From a checkpoint of a small mixture-of-experts model trained on Wikipedia.
Experts: 128 experts in each of 10 layers, 288 SwiGLU neurons an expert, 2 picks a token.
Below are experts of layer 3 (counted from 0) of a mixture-of-experts language model. Rows are named router (the router's row for the expert) and show model dimensions 128-255. Each number is 128 + 24 x the weight over its row's rms, rounded and kept within 0 to 255. Numbers have three digits each.
Before each expert's rows: a language model's description of what the expert responds to. This comes from a sample of Wikipedia text that the model never trained on.

# expert 37
Word endings after a short consonant start, such as st-ating, b-ak-ed, We-ight, ch-art, pr-oud, in ordinary and technical prose.
router:148137104126128097117129143090085121120165063129118151107157147128110124144130151110113131106096126120140155116151173133153125091146121124155134145060162115153146125083113145115133114147158105141107127089130118147127104134089095129076131125171142120125097111112136126135129107118139090109134129081143155109103132144120091105173183089187165128082130098141171116182145158122141086147174

# expert 59
Internal stems of scientific, taxonomic and Romanian or Slavic words, such as cardiomy-op-athy, biom-ol-ecular, Epiph-yl-lous, Čolakovi-ć.
router:129147124170122123154169073102091073144133122150143147111166139154108159153082153110127148150123168091112174119169156127170108117157149145132154141119137129171161086128167148132099131166108088126111122103100178152148120127133180134142107111164137132102136123104138124132119137115136101121135154138116155109090166158122154105107116125125129120081139093134134124147107168157102125128146

# expert 48
Table cell entries after a pipe, especially L in sports result columns like L 79–88, plus word-final nouns like guitar, engine.
router:124149102125136121149178102110126110132171091176140165077142114167101147138112127075085163156125176122127141087133160118136110115170116094154142168088120119146148126118131092117104104126155153106095112116102141188149108150110156148133142124138122109117123100118162128140162125142149092136102139121126160150112139142107107142167135183132149096119139071143107110150131169140119112165126

# expert 63
Newline tokens ending headings, list items and table rows, before dashes, pipes or new sections.
router:127118117137158107137136092072112120133128109132141120080142129143113119119085154120028144137131134122090138136133155066168089113121128127147142160102180108161215113108129116144133097171150143133108081114120162150127105133117160131131143120136124107110109106130132140144142130126146091131102148114139139130121149155104177148148167154163131124117128099149173120132107155180122124154157

# expert 54
Final pieces of surnames and place names, such as -son, -ski, -ović, -berg, Schwart-z, Brisb-ane.
router:124113114156130131156138124106101126125160104157162155108117137142089151119101126114095147116105118115077124118153201133122105113205113135147137177106151114152151101120145124106115123139100145143070141108107178217173115133134121132109112114124154095130090137096144104146118096124130097146094121131127142101127152139115147139142137140136121137131119080131113132138091142137126082130171

# expert 50
Hyphens, dashes, apostrophes and slashes joining word parts or numbers, as in flat-topped, al-Din, Butt's, 17-13, 2013–2014.
router:098145094126154103131106108111155122127160131153119131103151142146121126072119164126126143127136139128122145093114136094159113107140132113177161152102161111112153109110136138123071078141154120105101125114108109153174112136126164114135121092130137122128148131078133140148141075149125112130099137078130151150123148160105134125136133124152140123130132076157205128115124141133105076165121

# expert 39
Word-final pieces like k, ill, que, p (framewor-k, trun-k, Mill), odd v or d pieces, and markdown table separator rows.
router:093119109126150138147150114115114130124121098151133133113157160118106169155139136095086160138127145118100153119142169088125118119153107110118167138121183133193167114112156119128138076138145126089111120093125137140166105126113140099143100100150111118159130118110138147117117116130108112120099096116126159102092185161092149109124122155141120123093140085125154110118116130148127121143129

# expert 49
Opening quotation marks before titles, nicknames or quoted words, plus negation and contrast words such as not, while, although, but.
router:104134109147162091128119074139103110151123088150149151071130118078127155133138146114112145147139153119096163089119172101175083124139117154116147165114162119139169132136150128093119072142150106135137131110102111164151131129141123121150096101164128106113123117122125147104157126149129091120112141097120144141138136144093134148143141131142135136120125086140145117167132138132117123170085

# expert 25
Plural quantifiers and determiners before a noun, such as other, some, many, several, these, various, plus "name" in "full name".
router:087157116141122143142156102135085125108153138140121185129114121171101147157105171136127178139094132119140202085122166142146103133145132137158141173097187093124156101110146127096099100158135129148137092098126138120105100125104114116099113117143118122077096114111136152159110134151147105125108162103139115120091154146100160146169135154135129094108127106143124090138116125157121126155133

# expert 0
Inner word-piece fragments of proper nouns, mostly place and foreign names, such as Cal-ed-onian, Mor-oc-co, Gö-tt-ingen.
router:094120119127138139153155119118137090100185063169163124125155151123103145169062112092125132114120144104130156112138107104141101118164092122150141149124152114160152140138126154148130119162119133132152118057103135162143092135112183112123149087166129097112120097128135151113125135142141151128092149135113150132097189132112113144122125089167148130142131079154124115153101124120120082152165

# expert 8
Word-final suffixes ing, s, es, ers, ts closing nouns and verbs, often in names like Dining Room, East Riding, Charing Cross.
router:127152140137159104129151117075145102126140107170163110076129125171095153130111098093126128122146155126109106103151161176146107132153149114159142121120136123111150136099143126150097111127145141090098134085118106143119096129105193127125140081202101124116123132134140142106147121146150081107121133123122178122093160160149142132122123161145126117151155085150156107137110109146114114162130

# expert 51
Sentence- or line-initial The/the/a after was or became, plus adjective endings -ic, -ous, -ular and words like major, notable.
router:127130104120171088123148084124112121131176115158134131089126137181128158117112146115122126171157127089113169080153108120141118130186092140147149165080141123169164102091138111158100126173148102127129143091119146145153127138137163108146131123125141112122107114132118141178126112183154110137108111127131133122115176164159175137175168127148124125140106109148138114142108148122112133156138

# expert 14
Word pieces av, ov, ure, ior, abl inside words (enslaved, coronavirus, Slavic), plus line breaks and score digits in infobox lists and tables.
router:124119119114154094141146106094130128127184116130136132131109132150139168143093139098066173150065159155094130093130137085151126113158102086143170143118146110131119128120136156142119079147141085125088080108100126129163136148114165122112088123146152116137126104077160146123130129142161097126090145124110188104113133144104143131168130113129116148114131081170160110127131136121153115171160

# expert 21
Suffix and stem pieces like -tion, -ment, -ent, -tic, plus stems such as not-(ably), author, disc, stat, inside longer words.
router:106140092146149101115164121098122117152150114156151113133125159153126141176087116092078151123167160128066120116127127156175127123158112130128154132106161106143159097126130143123072116119136133125132118117093121142133114123129159158135106102150119089134103141141122160125147078166107103099096157118120158111090174117129108119175144108122128123102128088129122119129145139160111147173127

# expert 26
Word-final s after apostrophes or nouns (People's, Emperor's, Customs, towns), plus commas and digits in vote counts.
router:114141086144163131126113145105148097110159092175129155098125121187133167160106060083134174155145182124124117137135144107150111095118131132128140143109104109162107121079150124111141118120145069106097112105117142163167108094124160105130161140171104121114130131132148146153154073156158069140111127108097137115114128155100108121142103172118126114141141107139149116100116124132136116192134

# expert 3
Adverbs after a verb or auxiliary, whole or as the final -ly piece: also, still, often, eventually, retroactiv-ely, strateg-ically.
router:093095109141166130142128112112109131143166082112146138078140142133114166125090107111083169158137120132123148108131110126187120130163140141152153130068133108153155132091141158126081099137136084111118123130112121164161139106124123114150104128152140101129103128096155132149118137138135126131100127120111149115099144158133155138159145144118125110128145089147141128149137146133119090137151

# expert 57
Noun stems after the, his, a that may take a plural or suffix: album, season, round, ground(s), head(ings), match(up).
router:091163113148128118151175071090091127202122101141113152119141180118105148159126127119112138118144125126112124118080135075145069089127118137130139115111115116136134120135152124131119135129143160117131114140122122147137104156120159121130131090125158094134093106102155153145154068107135098139102137123130141111104153158096123137148132117130148112128118105140139088136104201137085101148140

# expert 16
Inner stem fragments of longer words, often Greek-derived, before suffixes like -ical or -y, such as homophobic, monograph, class, histor-, econom-, strateg-.
router:102121128141126151152157116112091120116118097168131127144115124165082161153112132116128173092141159107086171093130144094127090128142101116148137122133172133136149161151149146129088111121138111144125093110103138161147108127090147115095103129150212134098103101137116121145156094077142125126106146134128141119086135125107149130116117166192113108147125096123130087129096127177112080179145

# expert 58
Articles and possessive determiners opening a noun phrase, especially the, The, a, his, its, their, whose, often at sentence or clause start.
router:135157114170125133142143126123098125129142125159135158130156106155113141131130115131130141145138170081129146126116119096149119097169133163147116169080183117180166110115122122131114086155158137094124122094103181154147125168114163115103083107167129114089133090100137132186142112158114073136084124131120169092134134122099131146137124180111156116105126125152175110128116159142106131165138

# expert 32
First letters or consonant clusters starting a word (St, Cl, Dr, L, S), often after section headings, articles or opening parentheses.
router:132124092146140126146163132119132120136151067156151140112161136145111155140097119096131184150123140121108163115128144109141121094121099105122190123078171130138144136131151104121101114145171114107110075112118142135159134122131130114112110117133129135088120071114114150149157127149125052150127135085110133115129143164111145119150133174187142085087164108157139118159110157167136128155122

# expert 31
The word "to", both as an infinitive marker and as a preposition, plus modals will, can, would and into, towards.
router:095123092143147113149120100104134108130120111126148144104128156147106193109124109118121147137147147135089132112138188075155101093163155140130191161106163126123173140108151126112123094141146111098112099120115160124129121148117180130117116120146136119143124132136166149139142120135135090115097145144109160142114171136150112145178142104104153119091134081190165105143121140149106091129121

# expert 6
First pieces of taxon names after Family:/Phylum: in infobox classifications, such as Cer-ambycidae, plus closing table pipes and parentheses.
router:123134100133135140155152120101116091151124091117149145114146118121116137142107119075117142110098158122118159093116149121147077147148165128114161168112183083172163123125166110111106139157131105143125096117117132166130132138086189132123133090168123127102150122127122137147123092123140119121127147128138166103153129146104123117160141126133112114116128095149126096142122136141155115138152

# expert 20
Symbols such as /, +, −, *, ^{, _{ and km in IPA openings, superscripts like km², vote-change figures and number ranges.
router:129171108155177127144154081137106102134164124165126150091142156136128158171092144121114152141138096087131151122129143116179118108160111146151172177114119087133134115120136145124122079113143102158114122085145169111161135169106120126116137144137153124144147142131137155188149100119129103128105167131122165134124131163122102138163143105124148052108149084108154104125139181140124123155105

# expert 1
Final pieces of place, institution and personal names, such as Lut-on, Immacul-ate, Cambrid-ge, plus "on", "of" and "from" in university and date phrases.
router:108141140158152109134170139111109091156191107121157107101125143134082132097117112098091169149123163119104168151133144117126104109163101126117136151115184144151143120122107110117073151123145106145105110121130138167165096143121193104136117130167165140103100131129144133154101106169157100137110151107123140111121142156102121128122137129127133130112127100159108081152117148101145124134201

# expert 45
Past-tense verbs right after a subject or was in biographies and histories, such as held, played, joined, announced, located.
router:103119122116146106111148102080099139132145092158138139112127161141132124115091113058119120137124148100119138134090207129128087128165114107109117144097117144148165116051126114127127097116116132106122104089137163134155105139119122155082142121149171128129086137058133119163138128145145112088077142121111129121105122154101141168133128157155115084102152104180135117141113141141124106151169

# expert 22
The word "as" in role or comparison phrases, plus degree and clause words like more, much, so, because, if, and verbs like rely, make, have.
router:121160111141137112120141127060115151143147103155146122064135119143119155152129109095096147133153132126147147123090190077134140139151107127123118130101146100153159124076132111106116114132147139117092104090135143126145097139100118122102099107146151124132115128123115127136115101132167119126081152108124152111098136114150153162140143168159149121142136114172174085157142133145143168162175

# expert 27
Single digits ending numbers in years, dates, scores and tables, plus spelled-out counts like two, three, million.
router:134105107140143117136193122096134105121140126140130193103152149156107130127137097126085162130124174113117158101108161091161138083170125122138182163094139137142160131109141134097077078129133124111107130132134133143130103164098111136107089127141185100091142131085110144120127117160134074119094168100144172111130133153117114134143114126134142141133138090146180103136125135170141112125161

# expert 46
Closing parentheses, quotation marks, braces and brackets, often after numbers, in tables, discographies, LaTeX formulas and glosses.
router:117125078151147126120175093071100080130168137132140142059157133163114160165104114109103135143139175144131151133117160113141146106126135136111193141110152130131195111103149133143119084128128072133117140110107113146162137143090181122091104118171114123116150122098170154134143118167155104118118128090100140132115104145127121141160142125148160116153141096156160125149134165155145068145166

# expert 9
Middle or end pieces of proper names, especially places and surnames, like Am-ster-dam, Be-z-dek, Wal-ker, -burg, -ford, -z.
router:106148100119122122124145113086160100149136095133161137096147090160089182150105124132100123136131139104124164142112114114140099127118115119123133112131153099153166070053138139136103151147141128134114082089128112134166138126147126135116091124144154099143121104137162131144154124130139123136096148117124160128154134129114101182147142116160156143100119115126130087141120138151089104151141

# expert 13
Middle pieces of foreign or unusual proper names, usually right after a capital initial, such as K-ot, M-ak, K-far, K-ash-mir.
router:101144098154133112144136086086136146120121071118112134107153124128105138144095132134091116169144110131122147083123136106137121133154120097153148137106122109191131135132144103107101133147102135113107115066134115113132111155114164100090122141156135120118130145152153170120107155131166129108102166103108180118109132148103146109158127150120137121087138104125156102131126170129090097128150

# expert 60
Column headers in election and sports tables, such as Party, Candidate, Votes, Position, Result, Team.
router:139204103147120129118181088108124110131144069151109138094111132149109151124073133099099147123166154128125170098131124141147104122136116115124162140097131110170169121065127118129125129124146118111108122113111144163148132122144143141126094135152145125134116130125172140156127125125123120123103157155115150115111135124116132134140174136147137098079151107171129111147154148138102119191165

# expert 7
Possessive pronouns and adjectives placed before a noun, such as his, their, its, including, new, national, and especially red.
router:117131091152147150157167124111102130139114097148112155116155104165146129101140124141117150122143103117129137089106151091127098092149151134127119194111139073144148154076138113149116137146130129063127129091130125189138099130115138111084103120115164095111124104109106156174119110167139142116145143094102141082129130141144134147149128140148166136090154125177187105131106174121113110165116

# expert 34
"by" after a passive verb or credit, as in "translated by" and "succeeded by", plus between, under, during, through, after, when.
router:107132086145121129153218120107093111136133121135140138131147127136123147122126115144091143142130142110114151101136159114139122106132133141166222146094168108133113060088131096109101093135156147071111105107115117147106136149117144117120115141184123123091157112123142147150133138144146113113104119130131158117120102148095118135114129078174142131154125106145119107161121138151140125139135

# expert 10
Opening pieces of split words, mostly prefixes or capital first letters, such as re-, un-, dis-, sub-, trans-, A-, E- (represents, uninitiated, Eutropius).
router:127151088124147107133123103127120118142133094148129124113153119144070168135053112065111173134120149086148153112132132118163110122161122122135155158074147138142124080144161129099136137143134103064114079148125133120152126137161156137123113126135141125125098121132134140167138113182130122110107141110124132134095153160116116161124140165140147129115117084141164104147122129169099100142118

# expert 38
Word pieces us, uss, um, especially versus, discuss, Circus, and capital U in age-group labels like U18, plus numbers in lists.
router:116172101129146113140169102093125126115172087135154155086137132171103177134098094094088163123117174120110153072124163095131103107151129145169169163099160143144152136107158105109104111145154108107081105111109149142144095138114156132107121118139144118121132135103123143142137105138147094129093128094122160129112169146114129134163139145127138106110126058138143101137124141139130115168146

# expert 5
Middle pieces inside non-English proper names, especially South Asian, Turkic and Slavic, such as Jaik-ish-an, Luk-as-z, Qar-ada-ğ.
router:103122121144122125146143088069098111141139082129129123115111121154081148160119137150113133143109156113103146136136134101153079133136155115168131149122144087159145054095141116097101132133128097110130106094101144138143114144123139132081123114147152096134135132109148103129132102155144118116113125138139161130143174134106130106133104140138132128111142077117126134143114171166104120137159

# expert 33
Pieces ending in y inside words and names (p-y-thon, Summar-y, Firefl-y), and backslashes in LaTeX math formulas.
router:111146145164160104122156130119119112156157087128122117126140116119131174168127131107088138126101152134092160097143141126155122087129161123121147177089143113131149110098152110125138069174129145133124127118110150136139106129095140144148118107198156109107123134137123140170131153130177132117126131081128147120129162124108142125154127161131134148107144103132176143133107154164091149162117

# expert 36
Month names, sentence-opening In/On/Since, and commas in dates, such as January 7, In spite, until 2002.
router:075126104133133156165154106142124116143137110141145141101131174168120141110116112120122161131123175099103142109109138107129084105135129132134156153106132101148160152057135147094116094140137157126127122097149133149127122140117131116124170136159139087121099101121125140165140157130149140113095116131103191135102143145111114123157133132158152140124135111145173125139112114171135146142138

# expert 40
Commas and punctuation ending in a comma, such as ", " "), " and ".,", closing a phrase, clause or list item before and, which or a name.
router:113113099147150109139166088111143128146127136151121158120137174146095135173141143111128138123151168124136122131113149134148108104118114130167147122100212115156196144083151122132109087171138081100103089115103128161152122139109117130105109131163156120105099127126113162167134117133154122116094148138147154112130148143089137128137112120126148150082156131160129102144111130164109130136139